Experts of a small language model.
Size: width 448, 136M parameters.
Experts: 40 experts in each of 7 layers, a softmax router, a shared expert of 128 neurons.
Training: a variant of SOAP for the experts, 4464 steps.
Below are experts of layer 4 (counted from 0) of a mixture-of-experts language model. Rows are named router (the router's row for the expert), up (a neuron's input weights, with its number) and show model dimensions 0-63. Each number is 200 + 30 x the weight over its row's rms, rounded and kept within 0 to 999.
After each expert's rows: "mostly gets" lists some tokens that are sent to it at least half of the time. This comes from a sample of Wikipedia text that the model never trained on.

# expert 29
router,193,155,198,191,212,162,211,213,183,173,185,184,229,212,231,177,205,238,141,213,199,130,206,257,199,131,180,220,197,219,160,192,196,188,189,176,234,211,196,224,216,202,175,237,209,216,245,184,215,184,228,277,163,212,254,176,188,184,174,231,228,210,200,191
up0,241,185,173,186,247,171,214,242,188,185,172,246,161,208,202,216,205,247,198,228,176,205,178,205,156,176,224,284,177,201,229,185,174,172,235,208,217,217,192,210,223,219,128,192,177,217,272,218,146,194,164,175,213,225,260,209,190,196,193,209,235,230,259,190
mostly gets: "q", "son", " Jr", " Jones", "idae", "',"

# expert 16
router,160,204,242,200,197,188,224,225,197,170,206,179,232,207,191,253,202,192,177,196,161,206,188,192,196,190,176,163,189,214,169,163,200,242,153,215,246,222,281,204,206,176,219,129,229,180,219,186,208,166,212,153,191,197,221,111,266,135,153,208,220,164,193,255
up0,193,243,196,270,205,247,251,195,187,235,159,178,198,227,209,204,211,198,194,176,202,225,225,147,221,224,226,201,217,112,233,214,235,196,151,174,246,213,172,193,280,201,235,169,252,195,152,183,236,181,211,211,157,199,207,222,185,219,232,230,257,224,147,241
mostly gets: " a", " an", " Succeeded", "|---|---|---|---|", "See", " •"

# expert 37
router,190,178,217,189,235,188,232,175,162,169,211,195,202,204,225,226,234,236,213,171,180,160,225,254,188,127,176,157,185,232,187,176,173,214,167,258,208,233,204,195,192,180,222,258,198,248,225,188,231,189,263,201,193,196,245,201,189,196,191,249,205,193,166,253
up0,203,193,169,146,167,194,185,190,184,245,258,134,170,193,175,149,157,225,221,216,223,170,229,114,219,221,170,152,201,214,253,193,165,195,225,197,245,207,220,208,255,203,174,218,228,233,194,199,217,223,230,150,226,200,180,220,169,219,228,184,153,204,203,216
mostly gets: "is", "z", "ah", "ar", "u", "ur"

# expert 10
router,196,214,191,177,197,189,233,144,187,193,176,187,187,245,253,231,203,272,184,182,201,170,195,200,213,224,238,196,224,221,139,186,210,160,152,223,271,197,223,239,187,197,227,225,175,225,240,167,184,197,216,199,178,221,196,154,176,125,150,212,212,141,177,151
up0,153,163,217,212,207,169,238,169,204,199,183,195,227,213,180,175,166,200,199,213,248,181,195,204,174,207,228,187,183,236,186,177,240,175,197,172,194,221,239,183,221,210,192,123,238,243,215,216,202,182,165,223,243,203,211,173,184,180,151,177,212,198,153,176
mostly gets: "\".", ".\"", " Website", " Born", "|---|---|---|---|---|---|", " ±%"

# expert 8
router,169,174,225,176,242,150,228,183,199,192,188,164,218,231,218,204,231,202,159,203,230,177,224,205,160,162,210,240,252,227,183,211,207,196,166,204,256,214,201,282,206,189,172,243,171,257,196,194,228,107,178,206,168,183,200,170,153,179,188,248,200,142,200,209
up0,241,173,257,224,210,196,202,214,245,233,226,134,153,248,195,211,222,222,200,225,213,178,235,186,201,170,241,236,188,215,184,178,230,183,142,204,191,164,219,188,162,155,171,234,205,210,219,185,212,220,172,182,218,241,228,218,224,180,130,231,220,205,183,267
mostly gets: " de", " Al", " re", " l", " b", " co"

# expert 20
router,218,168,218,202,222,173,231,201,163,216,183,166,223,199,210,229,236,206,233,170,202,158,232,213,216,125,166,165,176,249,196,198,204,214,190,252,213,213,215,224,208,203,135,217,191,205,222,175,229,193,259,231,173,204,239,196,164,235,166,235,235,140,205,204
up0,227,190,186,201,239,215,249,200,180,206,212,183,207,171,172,194,168,221,205,190,164,238,245,190,186,166,170,178,238,209,234,221,183,261,212,168,218,249,197,198,223,142,239,176,232,218,191,204,229,160,220,174,179,174,124,143,187,170,208,218,138,189,155,251
mostly gets: " John", " Sh", "ap", "ig", " William", " J"

# expert 25
router,214,135,218,154,197,174,215,215,176,139,160,231,233,159,227,174,219,212,253,177,200,182,205,216,175,182,245,210,208,204,168,174,279,166,202,182,193,225,245,180,197,195,265,161,238,199,218,174,232,156,205,205,153,103,175,222,191,223,187,215,240,138,157,265
up0,117,161,221,216,171,205,184,190,173,194,229,181,148,245,223,188,164,202,216,220,242,206,221,168,186,206,188,173,236,146,171,142,162,161,201,174,160,207,227,197,203,197,147,205,147,241,208,241,224,148,218,243,223,174,186,167,198,215,215,219,141,149,233,235
mostly gets: " SR", " Q", " Mac", " $\\", "_{", " Mc"

# expert 2
router,137,237,188,167,224,180,234,179,168,148,124,234,228,277,211,180,189,249,207,199,159,176,229,178,204,207,270,146,218,269,181,201,216,220,203,193,244,201,227,201,191,204,156,194,201,210,221,204,200,229,268,211,145,160,232,182,216,174,183,264,229,168,182,187
up0,266,204,175,210,218,181,184,207,198,183,170,209,199,172,258,218,211,188,168,158,224,224,223,214,207,148,222,207,219,223,226,186,200,199,260,249,185,198,262,253,203,217,170,203,216,198,184,218,176,206,249,227,130,184,215,199,157,240,193,162,187,164,164,197
mostly gets: " many", " several", "=", "See", " various", " few"

# expert 4
router,193,204,259,148,256,185,229,165,181,152,189,212,212,208,231,203,194,196,205,203,135,194,226,193,202,190,188,150,195,220,154,161,213,248,128,277,201,219,191,258,219,189,209,254,174,269,202,179,195,143,151,217,204,214,191,132,184,212,209,208,236,195,177,197
up0,219,174,252,161,213,219,157,199,207,171,188,240,221,151,204,233,212,256,189,233,181,154,229,193,212,209,204,190,215,151,231,198,219,152,201,277,198,254,195,204,185,213,215,236,246,185,205,244,203,152,208,213,206,205,197,213,156,202,174,181,175,178,204,208
mostly gets: " ==", "\".", " ===", ".\"", "\n", " but"

# expert 15
router,177,150,227,179,170,209,223,192,187,178,208,209,224,248,211,177,193,216,226,157,159,220,227,214,146,211,241,189,260,224,188,177,196,190,214,175,206,224,215,245,194,187,143,186,195,200,207,185,210,206,239,157,170,170,226,188,272,200,160,207,199,203,148,243
up0,162,273,183,229,243,209,250,229,172,170,243,222,196,224,227,221,191,221,244,198,220,251,243,233,261,169,246,175,211,164,164,141,132,174,215,227,203,204,205,201,185,190,220,181,193,209,176,222,174,189,202,195,214,184,254,192,212,189,181,244,200,140,207,200
mostly gets: " his", " he", " it", " their", " its", " her"